{
  "num_hidden_layers": 10,
  "hidden_size": 96,
  "n_experts": 64,
  "experts_per_token": 4,
  "d_expert": 64,
  "d_shared_expert": 64,
  "hidden_act": "tanh_gelu",
  "moe_layers": [1, 2, 3, 4, 5, 6, 7, 8, 9],
  "router_score": "sigmoid",
  "normalize_top_k": true,
  "routed_scale": 1.0,
  "balance_loss": 0.00223,
  "balance_bias": false,
  "init_std_router": 0.00846,
  "lr_router": 0.00128,
  "num_attention_heads": 4,
  "num_key_value_heads": 4,
  "head_dim": 32,
  "vocab_size": 1024,
  "norm": "layernorm",
  "norm_place": "pre",
  "norm_eps": 1e-05,
  "positions": "learned",
  "qk_norm": false,
  "attn_scale": 0.177,
  "tie_word_embeddings": false,
  "parallel_block": false,
  "init": "normal",
  "init_std_qkv": 0.051,
  "init_std_o": 0.051,
  "init_std_up": 0.051,
  "init_std_down": 0.051,
  "optimizer": "muon_variant",
  "learning_rate": 0.00653,
  "lr_mult_o": 3.0,
  "lr_mult_down": 0.7,
  "beta1": 0.93,
  "lr_head": 0.00711,
  "warmup_steps": 200,
  "schedule": "wsd",
  "decay_fraction": 0.703,
  "decay_shape": "linear",
  "final_lr_fraction": 0.0,
  "batch_tokens": 32768,
  "max_seq_len": 256,
  "doc_mask": true,
  "train_tokens": 242700000,
  "max_steps": 7407,
  "dataset": "wikipedia_en"
}
Below are experts of layer 6 (counted from 0) of a mixture-of-experts language model. Rows are named router (the router's row for the expert), up (a neuron's input weights, with its number), down (a neuron's output weights, with its number) and show model dimensions 0-95. Each number is 128 + 32 x the weight over its row's rms, rounded and kept within 0 to 255.
After each expert's rows: "gets" lists some tokens that make up at least twice as much of what it gets as of all text; "mostly gets" lists some tokens that are sent to it at least half of the time. This comes from a sample of Wikipedia text that the model never trained on. Tokens count by the router's weight.

# expert 46
router [121  88 143 119  78 188 125 130 148 107 194 126 100 121 137 120 165 116  96  79  90 108 155  88 150 157 172 122 148 167 113 104  87 179  92 179 130 154 105 157  83 152 126  63 151 100 132  98 188  96 133 143  93  67 146 153 162  94 159 151 137 148 104 123 153  74 104  87 159 150 130 109  54 163 149 116 145 146  92 103  85 162 122 186 153 120  94 130 170 156 115 141 146 184 105 166]
up1 [157  86 143 141 105 169 131 120  67  59 175 160  98 132 147 145 144 192  99 149  71 125 124 145 130 135 150 190 194 101 164 163 112 140 155 115 108  87 156 130  88  98 136  61 146 127 127 113 126 178 116 166 132  91  88 200  85 131 178  97 106 120 140  92 108 120  91  73  85 174 128 124 118  89 127 115 128 104  87 128 127 131 126 111 112  77 178 165 108 134 132  75 175 132 164 106]
down1 [136 120  79 118 149  72  88 136 144 142  93 100 152 137 105 106 105 122 111 141 133 198 131 107 139 118  88 108 137 164 123  96 182  70 119 105 175 117 108 126 133 100 144 191 107 151 147  83 147 108 114 110 197 119 139 109  98 141 180 131  57 150 153 126  89 165 140 156 149 102 157 108 174 153 205  88 189 104 146  83 111 144 120 171 163 147 149  69 126 176 145  80 140 104 133  67]
up2 [148 154 127 121 124 157 101 105 127 134 199 142 114 104 101 132 165 105 105  57 104 129 111 174 219 154 195  84 129 107 125 129 115 105 153 130  95 128 105 117  69 149 110 144 153  63 142  95  94 186  88 148 137 124 131 188 159 101  90 162 130 188  98  85 107  91 131 105 184 108 129 121  94 181 167 171 101  99 138 162 157 128 109  72 107 153 146 148 130 144 112  86 160 163 109 146]
down2 [118 141 161 148 126 102 119  78 124  86  67 125 194 123 134  84 123 129 127 150  91 101 157 164  87 108 125 139 170 167  96 144 177 128 104 121 165 141 115  87 171  84 116  85 125 186  81 120 119  95 192 133 171 127  99 134 137 107 144 156 161 106 156 190 155 184 170  81 104 155 106 126 128  54 138  90  79 143  99 117  84 112 128 146 130 105 101 137  58 135  88 185 155 163 127 120]
up3 [ 81 126 116 108 122 106  84  85 169 111 142  58 143 159 148 138  86 142 121  81 137 177  91 112 183 133  33 124  94 159 161 106 136 114 151  86 102 157 133 166 156 195 182 131 110 136 135 183 122 117 140 153 124 135 125 111 128 160  70 101 190 157 161 129 151 135 117 164  91  74 146 148 113 129 153 123 127  81 109 144 114 128 106 187 195 122  67 138 179 125  99 112 113 127  91 154]
down3 [ 89  99 104 113 146 161 125 121  70 162 139 102 128  94 159 138  95 155 133 184 120 164 128 121 125 194 152 117 109 133 131 166 163 130 134 140 183 107 121 110 173 120 148 137 167 129  59 133 104 163  87 129 141 100 134 168  95 159 110 171  98 103 150 124 136 129 128 153  78 130 109 219 152 174  83 135 112 160  66 164 168  58 154  59  72 118 132 136 106  93  78 103 147 127 103 176]
gets: " A", " re", " o", " O", " E", "A"
mostly gets: " o", " ele", " O", " A", " tra", " re"

# expert 2
router [188 138 166 125  84 134  77 154  82 136 178 147  78 154 145 127 157  43 153  92 144  97 139 118 148 135  64 162 115 148 124 125  77 124  85 151 186  60 109 155 103 119 139 122  95 126 125 150 114 114 107 149 178 140 177 191 121 158 129 188 134 112 174 168 107  78 137 113 166 149 123 126  63 139 137 118  71 138  70 146 112 124  83 113  94 144 112 159 144 135 145 132 183 149 133 107]
up1 [147 121 120 114 101 147 141 114  82 130 139 107 150 165 143 109 197 111 149  20 161 110 128 117  78 161 100 136 135 129 144 137 156 117 141 136 102 168 158  96 127  78 135  85 147 147 150  69 106 129 176 159 113 136  66 133  93 144 169 104 184  93 115 152 108  96 109 125 194 182 160 144 106 124  92  68  72 119 167 171 130 161 133 104  91 156 117 159  77 155 128  88 116 133 121  64]
down1 [131 108 119 208  95 171 141 160 130 125  56 134  89 145 138 110 183 143  94 164  90 113 161 153 127 146 160 211 118  84  89 168 148  69  87  97 134 143  86 111 150 135  93 127 103 110 121 155 154 100 131 178 127 191 139  80  91 158  90 118 151 126 148 126  89 179 100 133 138 115 120 141 152  94  86  84 110 130 145 134 125 101 102 136 105 182 112 115 133 110 101 100 197 115 204 104]
up2 [175 125 101 131 114 180 106 109 158 113 111 114  96 129 162  89 123 118 105 195 141 139 200 117  72 185 195 128 146 114  96 152  89 135 141 129 157 177  87 110 109 126 124 141 118 164 148 128 129 112  59 135 127 120  77 192 141  90 165 132 148 119 146 149 111 127  86  93 132 173 101 184 117 126  89 144  96 144 114 163  50 219 117 123 141 153 160 164 144 121  72 129  94 157 118 143]
down2 [146 230  80 213 135  81 162 157  99 162 125 122 102 141 130 137 152  94 137 147  82 117 104 158 194 149 106 125 107 108 165 116 108 135 114 144 148 139 166 100 129 159 104 159 140 127 119 121 183 103 140 155 111 109 132 100 118 120  99 130 180 102  99 204 106 161 160  89 139 124 172 136 131  87 119 111  83 177 122  66 123 104 124 105 114 108 103 165  47 121 156  59 142 131 101 143]
up3 [146  44 131 134  84 136  89  81 128 145 196  86 107 160 104 144 188  69 199 152 112  70 127 108 166 151 130 106 101 132 135 146 158 102 169 131 120 126 149 139 158 186 127 120 109 110 134 176 126  86 151 136 143 132 137 141 162  91 166 128 159 100  84 136 119 137  90 141 105 116 156 128  74 179 132 139 163 187  89 161 150 134 122 101 107 132  87 181  89 113 106 123 212  96 156 101]
down3 [168 137 109 123 121 116 156 151 112  92 100 127 134  92 134 116 130  96  95 177  85 107 142 127  93 156 107  65 134 109 141 211 113  78  92 208 217 118  93  74 124 133 134 191 152 132  80 167 118 165 154 122 104 163 136 109 107 138 106 174 214 114 140 143 134 129 130 134 143 109 125 181 148  79  95 107 109 127 143 127 115 128 151  93 156 139 146 154 185 115 154  83  95  69 148 113]
gets: "ly", "y", "en", "e", "er", "ely"
mostly gets: "ely", "ly", " again", " King", "son", " also"

# expert 1
router [160 153 178 154  96 166 110 102 176 121 131 109  70 135 118 114 139  85  81  89 177  89 161 122 194 176 107 149 128 135 100 134 164 119 140 202 157 103 139 187 100 111 103  82  99 138 107 121 116 157  98 106 136 104 162 156 102 152 148 142 146 147 157  63 137 141 140  95 135 118 134  85 123 118  95  52 138 169  77 131  84 193 156 109  98 107 147 126 148 157 131 129 110 194  75  84]
up1 [155 116 100  91 179 157 152 139 129 105 110 146 139 172 124 106  86 101 103 174  52 164 134 117 129 108 167 130  89  93 109 175 145 186  73 170 116 151  76 127 160 119 100 132 142 119 167  66 136 131 111 129 178 183 118 156  70 149 154 136 120 108 146  56 180  90  99 138 178 142 159 105  96 105  91 120  65 175  83 120 108 169  85 102 116 142 144 135 116 183 134 160 144 149 133 124]
down1 [118 128 156 148  74 172 131 135 112 119 158 175 124 119 136 137  89 149 171 115 151  79 104 133 155 131  90 158 117 166  99 146 177  59 126 115 161  95 124  83 135 126 101 153  80 127 157 152  87 226  99 126 122 125 114 140 134 104  65 159  72 148 145 189 137  73  98 102 114 200 122 128 127 154 119 167 104 120 116 189 140 138 135 135  78 135 150 136  90  92 107 133 206  81 134 100]
up2 [120 141 137 131 148 123  66 127 146 154 107 141  92  83 117  93 104  90  42 139 123  77  97 117 155 174  89 130 136 138 141 150  40 141 194 141 121 157 113  89  80 178 124 165  94  72 107 165 122 109 137  83 160 154 104  81 164 147 111 112 119 105 132 145 120 127 112  69 134 166 145 171 128 157 145 132 166 117 108 134 127 177 117 174  93 145 195 135  97 184 179 150 119  82 143  99]
down2 [124  88 145 111 144 116 121  81  94 113  97 115 162 109 130 180 150 148 143 161  64  81 137 107 159 140 174  71 130 135 117 167 153  73 130 102 130 179 132 162 127  59 108 175 100 163 151 107  95 149 153 162 111 157 158 116 143 132 178 121 171 151 114  89 121 165  93 164 118 109 113 190 114 118 158 100 143 172  58  55 110 108 151  96 193 110 126 145 130 165 150  94 122  83  91  81]
up3 [128 165 105 136  79 168 134 154  91  93 175 103 129 158 151 149 107 114 174  74 153 104 119  89  58  89  84 148 146 147 127 132 112 132 190 101 169 132 159 149 158 141  90 156 131  85 142  80  81 123 142 147  68 129 150 211 147 112 185 101 167 117 149  65 108 128 143 176 174 166 101  79 143 111  82  99 139 150 131 169 111 159 128 118 134 187 144 158  87 115 133  84 132 125 129 167]
down3 [137 135 148 101  93 154 111  88  97 136 102 121 152  81 134 115 145 122 170 130 134  96 140 208 120 113 135 133 134 125 162  85 203  82  90 107  66  70 102  93 104 118  99 110 164 180 136 112 176 114  91 163 149  90 185 125 160  80 124 132  99 210 143 163 140 108 114 166 108 106 159 144 176 148  89 106 114 147  62 128 156 148 174 141 121 142 163 134 134 152 157  67 122 173 169 116]
gets: "ay", "k", "ow", "and", "ant", "ight"
mostly gets: "ick", "ark", " off", " John", "ook", "ack"

# expert 20
router [147 133 173 184 135 181 105 221  98 115 128  96  96 152 148 148 146  87  73 113 132 139 113  95 128 197  65  89 107 145  99 128 143 137 109 188 141 110 141 135 131 137 122 158 103 142 122 118 122 113 107 117 111  97 154 136 151 123 148 167 144 118 125 142 161  95 120 107 136 169 121  85  83 127  82  44 144 127  95 143  74  88  96 201 131 173 103 152 115 185 138 165 106 208 120 130]
up0 [160  28 140  85 139 180 104 117 115 163 162 158 130 126 155 107 106  75  67  89  92  85  88 129 155 128 135 112  80 129 166 167 144 139 124 145 121 105 169 125 165 116 135 153 136 158 123 132 133 120 153 165 131 159 109 181 106 153  99 160 148 129 158 136  90  94 148 125 145  93  95 109  99 141 148 196 101 137  52 154 115 161 136 108 187 175 193 121  81 154  80 146 126 106 132 190]
down0 [108 142 122 172  90 127 132 162 132 148 115 101 123 160 101 147 140 165 140 121 120 158 140 101  70 184 149 100 150 155 138 144 137 180 110 178 127 158 162 149  68 146 116  94  79  75 140  54  90 147 159  82  98 119 107  60  69 139 121 150 145 185 150 110 181 173 128  96 137 165 136 129 126 134  94  66  97 129 169  96 167 145 125 119 100 167 187 100 155  94 133 153 176 127  81  89]
up1 [ 94 120 112 153  88 137 111  75 124 164 103 115  98 193 115 163 144 118 164 104  99  80 150 131  92 156 124 135 141 128 170 163 130 166 135 154  58 126 126 108 127 152 134 127 139 145 139  90 175  90  56  60  87 131 164 106 112 108  92 103 161  99 186 112 102 120 120 106  98 160 119 126 146 118  93 107 195 191 151  99  78 124 110 132 157 117  90 133 129 149 121 156 146 171 168 231]
down1 [165 118  98 132 116 150 138 153 161  88 151 124  82  44 131 103 119 224 114 160 180 132  94 100 198  82  69 116 122 110  72 132  87 139 137  67 155 146  92 128 122 158 148 112 161 146 146 133 137 175 159 199 167 173 136 150 129 134 123 148 156 157  62 113 127 124 113 139 156 105 162 142  84 148 154 135  60 104  97 154 149 118 155 139  93 122 177 125 118 102  95 144 121 103 106 152]
up2 [128 141 185 178 109 170  98 226 104 102 127 130 121 159 124 156 122 121 142 110  66 125 121 147 105 103 149 111 154 163 108 119 130  96  74 124 132  61 171  83 122 112 148 107 157 114 148 177 172  71 136  66 105  87 183 123  94 145 106 178 124 130  87 121 174 143 107  80 161 110 147  96  96 146 148 119 151 155 110 179  91 136 130  90 130 120 118 182 168  70 166 159 123 152 151  96]
down2 [124 129 109 129 145 199 136 136 140 166 131 145 121  86 137 134  91  58 101 114 157 130 166 151 139 164 137 125 103  59 149 139 115 101 133 114 164 188 107 121  63 142 124 178 125 142 147 105  68 165 119 119 160 124 126  85 170  64 200 104 139 141 179 117 107  68 142 121 105 161 188 144 123  57 154  93 161  72 109 155 162 138 112 141 117 146 114  86 109 166  77 133  93  90 110 105]
gets: " ", " w", " d", " l", " c", " m"
mostly gets: " =\n\n", " bec", " kn", " includ", " ", " was"

# expert 44
router [ 96 157 104 105 108 178 131 138  69 123 121 125  87 113 180 128 170  60 118 104 118 122 157  98 178 135 139 124 185 162  80 101 136 143 146 163 135  81  74 132 115 121 142 179  64  87 107 115 115 154 135  78 160 105 131 189 130 216 121 149 158 107 141 111 164 100 154 161 149 108 152 161  98 192 140  68  88 153  76  97 114 122 120 133 128 123  89 136 165 140 144 177 158 125 128  86]
up2 [ 73  93 132 138 159 130 100 121 111 102  84 135 151 164 121  64 118 105 147  89  99 140  73  57 157  94 154 121 196 175  90 110 103 120 189 185 155 181 121 138 148 107 148 144 166 142  57 110 218 135 131  96 114  75  78 142 125 126 143 100 141 153 157 129 189 127 175 162  82 127 118 156 108 149 126  89 132 141 135  81 164 110 153 175 139  98  97 124 122 120 115 108 139 101 127 134]
down2 [145 139  76 129  81  96 118  44 103 134 115 167 132 177 160  55 161 136 149 104 138 133 107 170  95  90 120 100 152 158 184 112 152 109  86 136  41 174 107 175 101  81 135 120  90 106 126 136 131 137 114 108 145 108 134 173 133  77  81 160 137 105 149 143 166 149 167 170  88 159 135 110 147 166 204 140 148 105 127 198 155 103  85 117 137 148 115 156 114 172 114 110 131 129 107  95]
up3 [122 129  97 127 143 137 167 140 153 120 156 123 136 114 146 172  69 105 149 120 144 156 120 166 107 130 159 109  95 110  91 102 108  97 131 189 133 114 143  71 175 141 119 143 138 203  81 105 121 137  93  92 122  74  97 125 171 160  72 117 189 216 125  28 115 147  60 151 129 147 111 171 139  96 128 121  93 139 107  78 119 141 135 132 126 114 149  48 146 149 156 110 115 157 142 152]
down3 [142 197 139  91 148 178 142  90 106 141 120 145 107 116 133 109  74  81 150 120 185 145 148 158 166 166  75 138 126  91 109 152 108 120 101 110 188 112 114 207 109 150 155 144  65  75 128 159 111  92  79 127  99 133  99 127 124 139 136 130  71  98 146 177  85 139 117 128 142 107  73 173 138 158 107 155 179 171 112 126 179  94 131 127 171 149 105 131 148  93 153 161 170  69  86  98]
up4 [139  67 103  81 125  82 121 177  53 165 178 112  94 104 164 145 139 111 118  85 160 168 169 113 112 161 162 141 147 155 109 161 117 113 122  84 152  57 181 115 120 154 132 172 104  98 170  80 128  93 124 128  81 165  67 105 111 125 145 168 172 124 155 136 137 119 121 153 192 134  88 137 152 148  89 133 129 112 177  93 147 137 120  80 110 115 155 199 128 155 169 146  74 137 158 114]
down4 [163 187  91 118 135 111 122 117 137 105 149 128 136 110 109 115 105  81 161 181 163 119 127 166 129  92 115 144 223 103 149  90 110 168 113 153  87 150 131 167 114 110 112 145 162 109 125 132 123 139 129 143 159 119 120  66 123 117 140 129 166  94 141  81 143 118 174 110 117  44 148 117 193  99 173 149 125 153  55  97 166 170 153 119 173 179 113 109 145 209 130 146 129  79  73 104]
gets: "on", "t", "in", "ter", "i", "ton"
mostly gets: "on", "son", "ton", "ober", "ley", "man"

# expert 59
router [ 85 117 128 153 112 167 101 174 142 115 181 110  97 129 133  87 136  56 156  98 119  61 110 116 168 140  57  91 178 157 118 124 145 168 105 191 161 113 150 134 115 116 120  98  97 146 156 126 128 149 126 124 130 122 113 170  69 157 162 152 145 137 137  74 158  93 167  99 104 140 165  64  93 101 161 117  45 114 148  55  97 131 190 155 149 143 111 163 126 142 166 143 123 166 126 149]
up0 [124 148 105 200 169 117 127 174  80 102 127 121 153  85 192 167  99 116 117  93  89 149 176 133 133 103  83 163 151 114  89 127 143 171  84 141  95 115 123 145 109 135  71 123  60  82 164 121 108 147 113 168 177  98 153 112 112 106 167 126  81  93 138 107 146 185 160  63 139  89  98 129 120  69 117 111 151 123 165 144 149 135 139 137 144 155 139  90 156 201 133  82 105 107  85 172]
down0 [155  85  72 197 103 127 122 111 166 178 161 120  97 129 100 145 193 138 141 141 127  66 102 135 131 108 138 134 118 130 118 142  89  87 162 164 147 168 105 145  80 104 100 105 206 143 127 124  87 168 135 163 133 130 142 138 201 209  76 103 141 128  99 161  98 127 110 158 207 154  64 109 126 116 137 132 166 139  81  76 100 135 130 104 128 128  80 166 134 114 117 132  96 114 101 104]
up1 [ 64 154 113 130 123 213 137 102 160 109 133 163  79  99  95 155 126 162 143  74 113 120 162  66  79 161 138 156 128 109 165  84  89 102 116 109 167  74 108 131 160 162  86  99 159 184 114 121 149 184 163 160  93 183 178 129 172 106 148 121 163 122 119 151  67 118 127 135 123 164 107 139 129 102 135 109 114 159 106 134 126 136 112  82 126 174 106 128  83 108 132 186 136 171 173  76]
down1 [ 97 118 132 186 108 165 136 138 165 154  51  89 129  98 150 111 148  85 147 147  56 104  96 162 192 174 191  85 158 107 146 133 141 146 129 136 178 142 133 146 137 139 147 111 163 122 154 121 132  65  86 111  72 103 105 138 142 138  99 150 180 147  88 151  82 108 122 109 184   7 141 149  93 150  99  93 150 115 154 124 154 149 112 156 126 133 135 152  93 116 146  98 132 100 136 125]
up2 [ 70 156 158 138 166 183 172  95 138 114 155  68 121 157 121 114 125  78 128 131 138 173 140  68 143 120  81 102 117 110 147  79 162 152 122 113 119  98 153 184 125  73  96 101  78 142  65  78 119 135 148  99 175  90 103 114 164 172 149 101 113 141 171 112 191 152 142 166  49 125 163 136 156 163 161 127 104 116 148 147 103 125 187 167 187 114 106 159 163 107 131 132 132 120 112 153]
down2 [ 92 113 122 114 134 125 113 154 115 131  48 104 179 111  72 116 137 111  93 122 112 145 160 180 129 144 155 134 115 163  78 136 124 134 111 127 118 163 128  61 128 122 118 129 168 185 128 175 133 114 123 188 136 173  76 108 134 133 117  65 159 165  54 130 156 100 148 108 167 115  75 162 159 154  94  29 118 124  98 130 159 160 141 138 121 125 154  94  78 186 127 159 160 171  90 120]
gets: "th", "ast", "her", "d", "orth", "ch"
mostly gets: " West", "irst", " South", "′", "chool", "th"

# expert 55
router [133 124 158 193 112 177  68 143  86 136 143  86 115 131 149 156 165 115 134 119 136 132 112 114 141 149  90 128 118 151  90 112 111 128  94 211 159  97 131 146  88 122 140 127  93 144 103 160 194 115  91  83 194 125 131 144 153 167 149 174  96 107 136 112 124 122 141 123 167 169 164 120  90 125  65 111  98 143 116  95 105  58 111 183 141 128  69  77  90 142 140 179 151 143  49 162]
up0 [162 126 163 169 151 117 137 127 194 166 130 112  90  89 107 103 140 141 127 124  88 193 134 121 118 128 217  73 157 131 147 102 162 102 178 104 138 122  97  82  79 108 128 168 169  86 159 105 132 126 126  93 156 170 165 122 111 116  88 136 100 150 169  74 116 145 102  59 124 110  49 105 166 119  87 106 136 116 127 141 178  80 123 126 120  88  99 172 160 135  79 108  82 161 133 130]
down0 [138 140  90 114  68 138  84 116  83 137 119 182 170 176 162 157 105 122 130 152 104  79 122 160 110 142  89 176 115 133 102 153 100 147 100 123 179 181 151 183 119  91 180 117  96 125 114 138  96 123  78 160 103  86 136 127  87 158 171  74 126 150 101 144  99  98 144 168 132 116 196 147 143 169 114 152  90 150 110  57 119 104  93 149 109 165 100  88 160  89 161 112 199 111 164 146]
up1 [121  92 194 128 122 133 159  66  92 117 108 139 169 179 135 154  92 116 106 131  88 122 116 174 174 186 127 112 166 152 158 111 112 160  97 141 117 160  76 155 100  88 171  99 104 141 136 170 186 162 124  98 159 140 104  92 113 116 101  93 142 114 103  29 122  81 137 141 148 164 133 120 116 149 139 144 170 213 146 130 116 102  87 111  83 179  82 112 136 143 159 138 161 150 136 178]
down1 [130 200 140 123  99 133 104 131 162 143 108 140 125 149 151 112 168 153 127 160 146  74  84 103 143  35 124 123 122 160 114 142  55 149 120 106 113  61 132 135 192 142 129 134 159 119 135 103 106  99 128 143  98 131  94 168 125 166 121 120 144  90 131 150 145 110 105 126  88 116 111 183 197  63 135  77 146 122  62  98 103 187 148 177 148 119 198 140 100 146 144 114 152  80 104  87]
up2 [132 152  65  93 125 125 125 110 199 161 149 167 112 129 107 157 119 106 148  66 157 152 153 170 140  77 155 110 127 159 129 156 112 139  88 154 155 108 129 117 162  79 149 122 102 151 128 148 154 132  91 165 138 140 105 155 114 147  75 146 116 140 131  74 140 163 106 113 108 108 121 186 100 122 144  77 113 105  94 111 140  54 122 148 141  68 145 179 139 200 122 144 131 118 250  89]
down2 [145 122 107 153 151 103 145 135 130 115 139 133 139 204 103 237 122 162  68 144 149 126 121 109 180 195 125 161 128 103 128 123 104 105 125 113  92 142 201 132 115 116 126 145  91 165 135  90  75 158 111 133 122 108 113 121 118  85 172  63  51 172 127 172  82 151 102  97 147 134 143  69 138 136 121 114 143 102 101 179 108  87 120 124 155 135 113  87 147 173 140 133 142 183  97  92]
gets: " and", ",", " ", " was", " is", " or"
mostly gets: " was", " is", " and", " which", " has", " are"

# expert 9
router [131 120 152 128 122 180  54 178 143 173 125 118 113 152  94 108 160 106 122 143 116  98 140  54 162 177  71  79 102 152 117 138 169 108 150 144 165 146  77 146 136 150 157 108 123 106  65 134 116 122  61  81 139 122 198 170  97 143 187 134 127 149 189  92 145  84 158 153 156 132 146 114  63 127 116 121 110 102  67  62 118 117 145 144 131 149 125 130 174 162 151 128 161 114 119 108]
up1 [147 117  93 119 145 205 166 147 115  89 140 165 160 133 145 126  87 153 119 175  93 190 109 111 163 116 150 106 178 102  40 178  81  98 152 180 136  75 180 127 152 157 117 155 177 120  97 131 102 170 124 117  77 141  94  98 102 107 124 109  80  98 133 142 158  91 103 105 154 116 139 143 125 180 120 114  98 106  73 121 140 109 146  92  57 112 143 124 105 152 147 172 140 182 167 115]
down1 [164  92 157 107  99 129 166 147 159 150 104  97 163 166  87 136 108  89 217 166 126 167 147 158 110 128 112 113 133 133 112  96 110 154  95 115  78 102 173  95 125  64 107  78 141 108 166  72 129 128  94 135 111  98 123 150 145 112 132 117 163 116  73  80 184 163 143 120 108 133 175 104  85  56 113 100 162 141 103 168 175 100 195 151 142 148 145 112 133 122 214 110 109 125 142 135]
up2 [223 139 179 117  85 134 123 146  98  86 132 125 111 163  94  97 141  65 169 166 116  89 141 167 188 166 136 149 118 144 143 166 114 101 171  96 174 145 132 143 124  79  84 131  76 127 145 142 103 111  94 141 130  83 176  67 114 177 109  98 181  61  90  92 124  79 152 166 133 125 131 127  71 186 169 160 124 172 101 136 113 145 173 121 153 109 139 124 120 122 118 115 113 104 128 144]
down2 [109  90 116 147 149 152 173  94 166 143 112 168 157  93 171  93 110 119 111 164  72  48 114 136 102 129 161  97  88 123 198 160 134  94 190 138 122 100 163 107  83 201  84 125 149  78 110 103 113 167 136 147 121 186 129 158 139 139 117 116  80 184  97 171 152 116  86 146 146 185 152 149  71  64 122 115 182 148  93 123 135 123 123 108 114 126 109  90 121 137 146 147 114  85 134 118]
up3 [ 72  89 101 171 125 157 135 186  89 119 131 131  89 132 141 136 134 169 179 101  63 152 124 141 103 101 166 103 125 108 156  62 179 121  78 129 208 127 106 181 109  66 135  97 151 106 101 120 123  88 192 133 164 119  89 220 125 108 136  98 147 120 149 108 172 131  99  82 131 133 107 145 140 116 143 172 124 161 144 117 131 179 154  82 172 121 116 115 161 105 151 129 105 124 123  77]
down3 [198 130 154 126 130 132 124 117 150 105 117 123  58 137 109 109  60 151 128 135 148 132 123  85 221 122 131  82 124 106 169 141 130 178 167 196 113 133 140 148  95  93 149 113 113 145 146 147 122 124 118 118 158 104 139 163 131 134 116 110  88 121 102 153 147 139 235 127  74  64  90 108 170 142 147 107 113 114 150 119 102  57 166 179 169 170 107 112 121 109 132 110  71  79 140 112]
gets: "ong", "i", "ou", "ay", "ik", "ad"
mostly gets: "ong", "bum", "ik", " play", "ng", "form"

# expert 8
router [129 152 177 157 117 102 120 147  95 215 156 108 136 148 141 133 182  75 144  79 158  94 149  96 177 123 131 132 158 183  71  92 130 116 158 209 161 118 108 157 134 127 102  85 118 113 142 108 110 148 129  94 107 122 171 151 119 172  92 159 111 126 159 124 154  79 116 108 123 159 142  70  91 106  71 133 172 106  87 108 119  92 121 131  51 125  87 140 170 145 152 164 150 140 101 189]
up0 [115 174 127 195 147 106 177 137 164 131 121 147 160  82 111  78  86  79  77 140 102 105 175 141  97 165 110 190 192 136 135 147 139 143  73 151 162  76 115 120 148 116 122 134  96 149 171 103  75 134 122 133  99  46 113 182 104 113  82 171 132  92 122  69 135  95 137 202 139 138 163 118 167 101 113 120 127 158 110 156 110 124 145 137 105  84  86 155 118 113 175 139 157  99 150 120]
down0 [ 99 120 158 143  59 157 159 138 156 129 102  87 188 116 180 126 137 117 102  76 107 166 132 137 163 184 206 185 138 159 170 103 123 108 122 122 100 152 136  83 137 133  93 145  97  99 142 132 176 111 137 108 124  92 146 142 105  90 151 131 166 177 136 118 138 112 100 160  78  85  95  67 135 140 107 139 172 134 160 138 171 126  74 121 135 169  69 178  81 138  76 126 157 115 169  73]
up1 [160 104 101  99 130 131 139 149 100  86 210  87 161 145 145 120 127 153 129 168 105 137 121 117 115  57  99 191 119 117 118 189 131 129 181 155 185 162 132 153  96  91  83 115 176 133 154  89  95 122 110  99 113 142  89 127 154 138 156 100 183 167 108 121 116 143 172 103 120  91 159 127  80 111  61 111  77  67 138 157 132 165 199 102  84 110 122 134 117 130 107  85 115 156 138 180]
down1 [153 117 120 164  51 135 108 152 149 144 158 172  64 142 119 147 102  96 148 131  89 103 140 142  64 177 181 166  83 132 127 149 160 140 150 149 128 106 127  77 161 171  47 138 109 121  95  97 139 113 104 206 122 169 181  49 115 178 101 160 164 132 138 104 126 105 125 163 137 125 132 172 131 148  91 107 159 128 175 115 114 139 100  60 157 131 126  82 133  94 104 101 149 123 116 104]
up2 [ 99  66  97 139 135 120 134 145 212 150 195 145  87 130 120 156 166 157 150 184 137 111 119 102 153 190 103 169 139 135 140 164 142 118 170 108  92 113 126 134 145 103  48 111 133 152 109  87 139 157  85 131 116 160 178 107 162 146 169 128 118 128 127  72 137  79  90 150 178  84 144  82 123 147 116 103 125  90  67 112  98 135 126 116 150 164 158 202  71 119 137 144 153  92 112  90]
down2 [ 67 132 147  87 121 145  80 106  86 160 139 121 172  63 124 165 166 152 125 118 141 126 123 129  83 143 105  98 150 113 159  80 147  60 107 147 172 175 141  93 102  99 139 155 131 109 157 227 144  94  89  82 133 111  71  81 148 122  80 114  77 179 126 156  96 159 157 125 111 131 116 194  79 138 154 133 123 166 138 171 155 125 180 114 119 150 167 112 150 113 141 107 134 167 163 135]
gets: "y", "ar", "ack", "ro", "oth", "e"
mostly gets: "amily", "rough", "oth", "ury", "ook", "oot"